Weights of a small mixture-of-experts language model, trained from scratch on English Wikipedia.
Size: 10 layers, width 192, vocabulary 8192.
Below are experts of layer 3 (counted from 0) of a mixture-of-experts language model. Rows are named router (the router's row for the expert) and show model dimensions 0-191. Each number is 500 + 25 x the weight over its row's rms, rounded and kept within 0 to 999. Numbers have three digits each.
After each expert's rows: a language model's description of what the expert responds to. This comes from a sample of Wikipedia text that the model never trained on.

# expert 34
router:510499491492513460461466457504536536507485469475478485460486494515515529491486527508443503538504516489487540538504463481505485533467509509475526531445505485521499499502509517473552456508507525512480502465552480491504468542486502520493543528532495509515508460495499545497544527507503508486444538515516526521523463487446505471494493489474492529544463499473518535537530470495490497479474484480530536477466519467478493449466514504507509518535512526496508531495546453494526475508480545488490493485451488509509525490483498525523490510486498537489515463495462536490502492521521492532
It responds to: Opening parentheses, hyphens, en dashes and opening quotes before numbers or names, such as (2003), Saint-Étienne, (2025–26), Rot-Weiss.

# expert 57
router:508520475533480511487520525495524491502472483500501477465484526535521481518510503507553530528502480479505450483510541524514491486557548495512515499522477501493497461475515457491459493506556459438465502551472539495462493467485472498474484502494456505521465480447491526484479517513532510522523477506455456508485482509508505522503461449519484472520499487507519500504504496507476492534506480497540468514481507535480523493519482497493500496470498525464467479488544468487500502522483505484489467508577516506498555515551461530475505506537493506523480537470528541503514516485498515527
It responds to: Second or final pieces of common words like ments in cements, ree in Screech, ite in quite; also there, following, age, career.

# expert 51
router:505492518490509466493513470509503456524483546502509530501482538494515499534524562505511480500505454522499486500464469495481479473529465520549518511469504486501544478516518521504534500497504489480534502521496516528495516543503480501555479519500475558471556527518477498505488484476499531504491494530494486535469477490547500505454464480514462485475484526492515512473519477498505526465532481487531470506540477527472484522520508493509514502522443511531455528485484531473482489517511494464483511543520452476531421501487492508489489515511499467538511475519459501475444490446509515502
It responds to: Pieces late in a word, often consonant clusters or verb endings, such as t in Cumberbatch, rated in inaugurated, ck in Bronckhorst; some Thai bytes.

# expert 38
router:529493528567519492472531483492514467491483487466496502533507501496519483554510509477473507527475509517481529485515492477528518465511497452493490474491461468498487553498475472468490469523518483496537486491522479510565502496511542477491487511526495519501475461498515485465531486494508520506504484524491523535488517486519484478510501484501526460502463472481457461535522509547517572494472484524485505493518461493529501518494525534503470521529540502494470502510481470518508527495473471440540500469493511462504465522481509529510539479534468537458523522504528535458516505531457490454
It responds to: Capitalized first syllables of names and titles in lists and tables, such as Wa, Ga, La, Si, Al, Liber, Prom.

# expert 42
router:521533497546463501453519535502495504475521471480508497536532454481522521547490547469524511468517522526485531519492527458499489498478480486522533463518467507519504492507479517499520504478486517520476462480519476500474526500477536455445494486500509517494499545550516482489490496523527505528508499538521517518477499506471494528474482488511469507525493464458499503530527485505503531485494512480510521548484504520472504501520478476471506452521491496486521450491493477468517479472515467529469499517482515535462430486490485541561462474471495457503523517521533519524516549482511476548
It responds to: Pipe separators in sports and results tables, plus colons and semicolons in racing records and v; t; e navbox lines.

# expert 22
router:470486513540502493495491481500456493534538507468477549552478499519512535527476529472518525523487492463482509486546491493528511503507499463524508502484474492491482536475455495502481489475493526524470506475525481515499526524465529478467458498491508529526476460487490449526473504521493478484495546493500484512492467537463506488531436510510534475495470475504474434513528467507506507485505527483451499483462558473512507482475506518531500502561536509497526488496517549509514485518502474524496546464464515476478506510505452529506569497513466490484512494495490489513528508515504547517
It responds to: Word-starting pieces and capital initials in names, tables and compounds, such as up-dates, under-card, Liver-po-ol, over, all, L, K.

# expert 61
router:528545537495486550515533507539506482483474546462473492498535476491519522511477473477560528505486510494532507531509535526570497465496487499501442532467513477525465431525506507498537505510513509492479472502529542545490505496478507545433498527454456513524495522513500480516490478507526486518465485481523508510500488516522447532496446508525507499491491478521496504531505465496468520460525478480523513500442492511475508486531504489493505535536471489503501514492498505479515483463521480515481472467452501527501486500514525501507508539484476503482528478506533520487499496454515493466
It responds to: Spaced pipes, slashes and blank cells between entries in sports, election and career tables, such as "Union / 122", "| AB |".

# expert 12
router:518517456580482514510535502482515462500473499473497513515471532491517530510492474483524520478482522520489525517514448512526547490476514479489515490533555462521443496495443521482516485500504505500461467482530487503480480497517523507488491501494469503491438526527523535516537461554482516520481481402529519497494491495482501508491482530486505445517519498500500512521512510511470531477487515479522508506498505502464502529520496482479514513518529487474483532479472502526508517494526498526495476471465453521478520478514534482536488523522475526474538461524472505524491514468551486519
It responds to: Pipe separators between cells of data tables, mainly after a name or text cell, plus semicolons in stats rows.

# expert 50
router:531500491491486480502528467475483515550510525535529445508523489517523518515478489504474451478469511487532498537509497528519493541586494515464483478542506566492494499520510507487530506517453506495500487522527537466496496477536491538509493490541538489490495541479499500513520483511536459488494471435429472519483436499535471493499503492525499485552543482492485483485504515450497496526446511500499504462511489513493526502498512528494511480501503491494505505482502500529492493486490492487515496489542524490485487497524506516482490502521509524502447482452517466494521482470498456561
It responds to: Census and life nouns like householder, population, age, family, people, plus closing parentheses, quotes and percent signs after numbers.

# expert 55
router:457498466496481508487501524505492525481530452498545496494543494490487467448538493525522469482483503507499484466514473523454558502467489506505486489474509519485492517493492555479544490549482512503493504472507487519465538514452475477527497536461518454471543528516531528544514478517439502487474496522514503476452521492483488472510499529438459525499535504471508509515519506456495505497485497494502519487538499493511472520540488491509512506497539473525508472502501479511511536503496549504537493516507510469479507492504541495496472530509537462489459436478465505500505451489519501533
It responds to: Closing parentheses and final pieces of names or words, such as Cameron, Fabian, Brooklyn, -shire, -ić, German -en/-es, plural -s.

# expert 9
router:494478495473515501452514514498516511502498454466510510557468491492503457553501491502503517487459503527477489484507470484499534496502497450519480519498480464465484532475494465482512484498486503499550520470532457530555517510523515511522481540522501450457516469526484498470526486498496537474476510484524504514490475497520526475474504455515535495529497476476509482511532473488499570467500488503456543465490493526561486517502529509516498519538545486470486513541490477527514510460518507470531530487477544499454520478513516519546511470521466524466517513481502512474540493524489475483
It responds to: Capital letters or first pieces opening a proper name, mostly after a given name, comma or table bar, such as Henry I, Roy A-itken, New Del-hi.

# expert 58
router:481491525487503476455460487478552461479508494470492553490514451536478486468534504528475489527496510498493482516503541497486543523480486482526481512493542489513485462481526531496522480459485486485542504517517544511533438499488495448519521496483547486480485495537520496555510493524462514531483515439501491473529506499528503493520524514509520544486490495511458525505470507483488532530504517462472520468508499482523510468494479506512495498508512468513523546528524468480480491514509519533463465512454502500476541511514497470491512513512553520440467449516514505515519504484493495551
It responds to: Later parts of place, institution and event names, such as County, States, Open, Location, -wood, -wich, in geography and sports.

# expert 1
router:523526488514504567503503543477498503515516533534485522503458523518528530491434499499490489553534492514505527460501479519540521475469518469482525441508510489454492522525487493483480502511516507506496490471481460521502487540503536493441499479515534479506474472462502517500471551507467506474516539516470538533537538470478455535493494526464524520525543513507532510478505490477481487487481502465488514499469546514479482472479481513494496528489509484482473512471463500512510451485498525512487537464438456530505503477463476525498510503536512525525520487489492508527497513495536509481
It responds to: Hyphens, pipes and bullets opening a new line in lists, infoboxes and tables, such as "- Punter", "| Amherst College", "|---|".

# expert 59
router:479482523478499530449480508494505515499504487472493457509501514506523494482460492519520485483460527503473564505493492535492452446482493520515468520516567511520508456510532497489490499443464501491483518475476493539477469453478511490470514530474502515508441495478501512540514494493500501528510578518487519514544522489515525497505488501524501542501515502494507499554489505504540479479496476489484521483497503472543465490456496465529516485526512496495480453477490483545538497483505515480514499514523520493526510466447496499539525494557517514497474501463459521448545510521500512511
It responds to: Formatting tokens like =, -, (, |, line breaks, braces in math, plus capital-letter pieces and no in techno, pronounced.

# expert 28
router:517542523502490493514488483505483495489492528549487458520465525531485499464481484493531529491508479511519496519486550484559492504506501522490492474514519494541515520503487485490484494451526430492485476529477521506523458525539517484472477484455501529556465502514478477503478483475480487539510480469480482484569547508468523534540495478479486517457508525530503481502476496494495478563476508484471467536508527491495465467468490516524515462485513476470455478507505495463502477546500505478460514520538518499511506534487523482495533511525502523525509496471529518515443538494492532519
It responds to: Middle or root pieces of words after a prefix, before -ed, -ion or -s, such as Cons-ume-r, out-come, en-force-ment, Down-load.

# expert 10
router:528507518554510448519509519501508495472519505515491520433495464500526518541497495485502497509501516506526502513508453458504500423501485503531484508503486483495545539499534531503509505519520465485506491540535528517515493509519496529463528552477484564520540489515517466470468509529517459536502488531511452494463506518451463507527512468531490473516487523515461475471510487487490498489505505525530486506484466498510515509466515497457505485484480534503500549465479514517495554487483479456512509523531465520506502536483467468506501474536476476483461508505493506467485514483506524440
It responds to: Short letter fragments inside words or names, mostly before -ng or -n endings, such as ri-si-ng, awe-so-me, Re-bec-ca, plus Thai/Japanese bytes.

# expert 16
router:511526466487499509509492457510486535494518471527497537495466507546518511484528491482529490476506467498518464512514484499519520546498498464499443489510526542500526522496450512507549512514491516471487498481531511507504531473481428512518526502523493498468550545540501533491537525495474495473472494449496514465527471520494520511514484524536529472520505489530483454482434463504457472498476507528506508444481521483474510486475510475478507496485531465516504494481518500544486508519508536531480497528552543484447524496525466519484507512475504489498527501469468522481517457495487469511
It responds to: Head nouns after the, a or an adjective, often followed by of, such as government, order, area, League, Party, Register.

# expert 39
router:507522475523505497507535536486518500492502511482484506473524491503501504527521485497495514507558534485532490523535488477515506447542515487469501512482457456550480510498491468477484481464538462494507485492459529475529482532512523506459525508492500494568518488496515487477493472488537468508572475516493489503485518525514488519486510514502518476515475521472473507455509548470484516481542497481535484458494464528537501505509479543513455495524509518474524489511504526507458529518470458517527537501504459496498546532465499486523506478543469451505506525518523493460492501490480539438
It responds to: Short pieces just after a word's first letter in names and words, such as ka in Ekaterina, oz in Wozniacki; also month names.

# expert 62
router:458514490462520497466494518492503507496460488478501532483497489475496514498494490534489494567494499534438490499504558441483530528564489506508466500505486524483512464510491469490519521508530505523496527473508492480512566487486506484510486492509483466484512502542514527493453498511488523508496484461497560483507550474479467503465522499503477502489562507550476502542517518472481489494491530505480489508501528458513495487522536494481507501489543535506542519494510477509517513468497508526474509464509532522507459506518467490465537470468470491534483516432533502533491455515525480477
It responds to: The equals signs in wiki section headings like "== Education ==", plus some words in headings, infoboxes and U.S. state names.

# expert 19
router:527504493487471504436516528493534451502497477469499530490504480471469497510552523498463512509510514526492501502473516504486526502504522479525525490516488498515508466457521519499545516521490503434532525552505495446512493473504473526513517503522525485496538515518474461463528486498458501462488501494523504516480513460503486478513499525500478506463526571507521541482525515456511540479504471528477493504532505525527506523504511505488505492510465483508502541518541485492503533516461576516486494503485444509491458547515471459468469527467499516503532484487515501461446501491474497488
It responds to: Middle and final word pieces of personal and place names, such as Lu-x-embourg, Gil-bert, Bol-ton, Le-roy, Nap-olit-ano.

# expert 54
router:468453494479456526493488501505550490514494463443528545524535523507489518466544498468486515487533479515474498502462544535429530526534534508523530500471509546466514532484494525527502504501494471505507524514502494487459526469543487523533511487512507496432506540462491492512578513476454502472475534532526496493470506495477484504473501488514486510511498495477474534480491477446519468468484496519482514519458527548500508503521508522511497491499509526529529497481467480490514482502548538526496484510471485507486453485510541515497477504480512500508505463507473519491483497471493491524
It responds to: Last piece of a word in names and song titles, such as Got-t, Lafayett-e, Den-ver, plus closing brackets and quotes.

# expert 41
router:505511488531503522515548538482439518482467476465525472502521498486478491528558548522492525554494507521471511496486515498476480485506478476475492501506469522453493451443469498486474455507490530524465495475523510499516496543506539508494478494540513496508482512511523474472512481492477499435511523509540480475462470495461512473491508524501526471506491479517476481513498478505508549482466452493460504498526539461485519512525518522526494535512506486530538510514532472497528529488491503519548520473474494488510494529512515563503473511457534518470519530515527467492523453515490487482
It responds to: Capitalized name words in sports tables and bios, such as John, George, Team, Car in IndyCar, Away, Junior, football.

# expert 14
router:529546461488491484474542535482477507506511555502466485503534495497497473485494529455492505480502495526470495520495569487470521498529490503505528540496461545486493485537455499510550510500461487510496479500532468463514508494496498544483458510475489537512534497521497536505523549489504507511474474478504540516491487495495466507485483461535523510501522504514461505502527486528482529469493518487517493485462465471502494451507544494504505524571475531477555483479508461522508475530475481488483486497526487477491474506507514520452561497457499520531495506480520509519496442500529501462
It responds to: Punctuation inside tables, equations and headings, such as pipe separators, "=" in conversions or heading closers, minus signs, decimal points.

# expert 24
router:507520521502493479539513480569502475504497553542517450517495499488516499511452504508518474520495493505514531480535482488507485510555505523510500492489476505520484505484473485505483526516531456510493471506466500535502483536509523529418467467494522482504492467507493506490502503473503445514500516462493452512516530470498529538487501506476496457486485463530539504492517487534526480568499540483527481540537497486481489477505507498469513474476461481482493521499439514505495475478515459482469506476477487517522488524416515525494532512505497502551502527491511501526518530478468507532
It responds to: Inner pieces of Latinate words, especially ti before -on in accusation and relocation, and past-tense endings like aged, uted, umed.

# expert 33
router:500509459466477504484531496491517534537542477500485486493473521494531518454488481477482510476578516511453492532517478512531523472538498524509468510511491509487539523518464504495514469489474529504483458478517472480491533465516459494504564546515468523504525469482501548497479507532521513527458500518515496503508451514511504461472540465448528515509511483516521523548470525493542525490485536487502531529501504445483509495519487486478520475480485456471525462471512502486512510521524516470490491499540508522470496482505485529484485480498533494500517507527442468528526479513533480496
It responds to: Commas, periods, colons, dashes and semicolons ending clauses or sentences, such as after Telecom, Open, or before drums in credit lists.

# expert 18
router:486464524486462507501480483495478515481484466487493510488436501476488453497473487461488484509512473499522504536519506511509451522457537511495501505459472495459507475523479509516488480473483522509477501542471498463498487495510453537477527519567508487491468539521499521523502485512454488486516512487515546524468484542488485523545494498532485503521528516518533486519466496470501475533461472551522478534475525511509493531484522490464507543449453528543491530529525520439527494507520515480496485487536512513534492512519515437510476479488514545529522499500525513520489514507526476521
It responds to: Middle or ending pieces of common words, such as diagn-os-is, th-ous-and, visit-ors, can-oe, and adjective endings like -tic and -ous.

# expert 60
router:480512511481497506440472443483488494485488474443516498456546496536489504473536452504496527523474530473518487521502524533458517497493485479555481490523533506508460481467482526524548492558479521471503510556528466516558496459521515514540511471522476490475538508501511491512483524489456535484461501470521455491484468532551519480459525515466516496496506512478491499499495457513519505500511513514481510533490494505480516482482491465545502495477515475527501492507485462487515555468495547522519476497473493512471496526520551503499502514486535478496501517523492507464515487473497494527
It responds to: Head nouns ending proper names of places and institutions, such as County, Street, School, Castle, Company, Records, Field.

# expert 27
router:528492513505509512477512484502467499521476470462508495544542488484521480511543535454486524521492509477491481505470469494520527497525497483498483501517473480455445491485498467526535441534440521479513517520515481471574514500521515501527493491546442505512510460532513450466529503507479501475510498524509485496476484491516502473504526494498536480501485501483496500529519490526502555509510436545477507491526467510505494527507480522520499523528512474515491481541462487501518551509485499464521501457473487532521483491484551501490475541440512508473543526503503498456459493513501493488
It responds to: First names or their opening pieces in people lists and tables, such as John, David, Ivan, Juan, Alejandro.

# expert 23
router:501535495473550495498475495534483521463481489500518516463494480556507522483534462456530523457452502535496498496490523526507432507468490475497486464494507529466482451512471553492534501474517521517545528519495529518520518510479499521514484446553514432511519530491509464494480510449458499504478499510494458505527500518503496522494513525525495500510460475500511531485430523516479455508530520520508529508500529497477516439495496504496494489470519500534507489510505521464480532502474538545503493513526505475517489515505498508476476479462489504516532528492542478512511497529467484508
It responds to: Head nouns in media and infobox text, like film, album, song, Genre, Studio, Area code, director, often before a colon.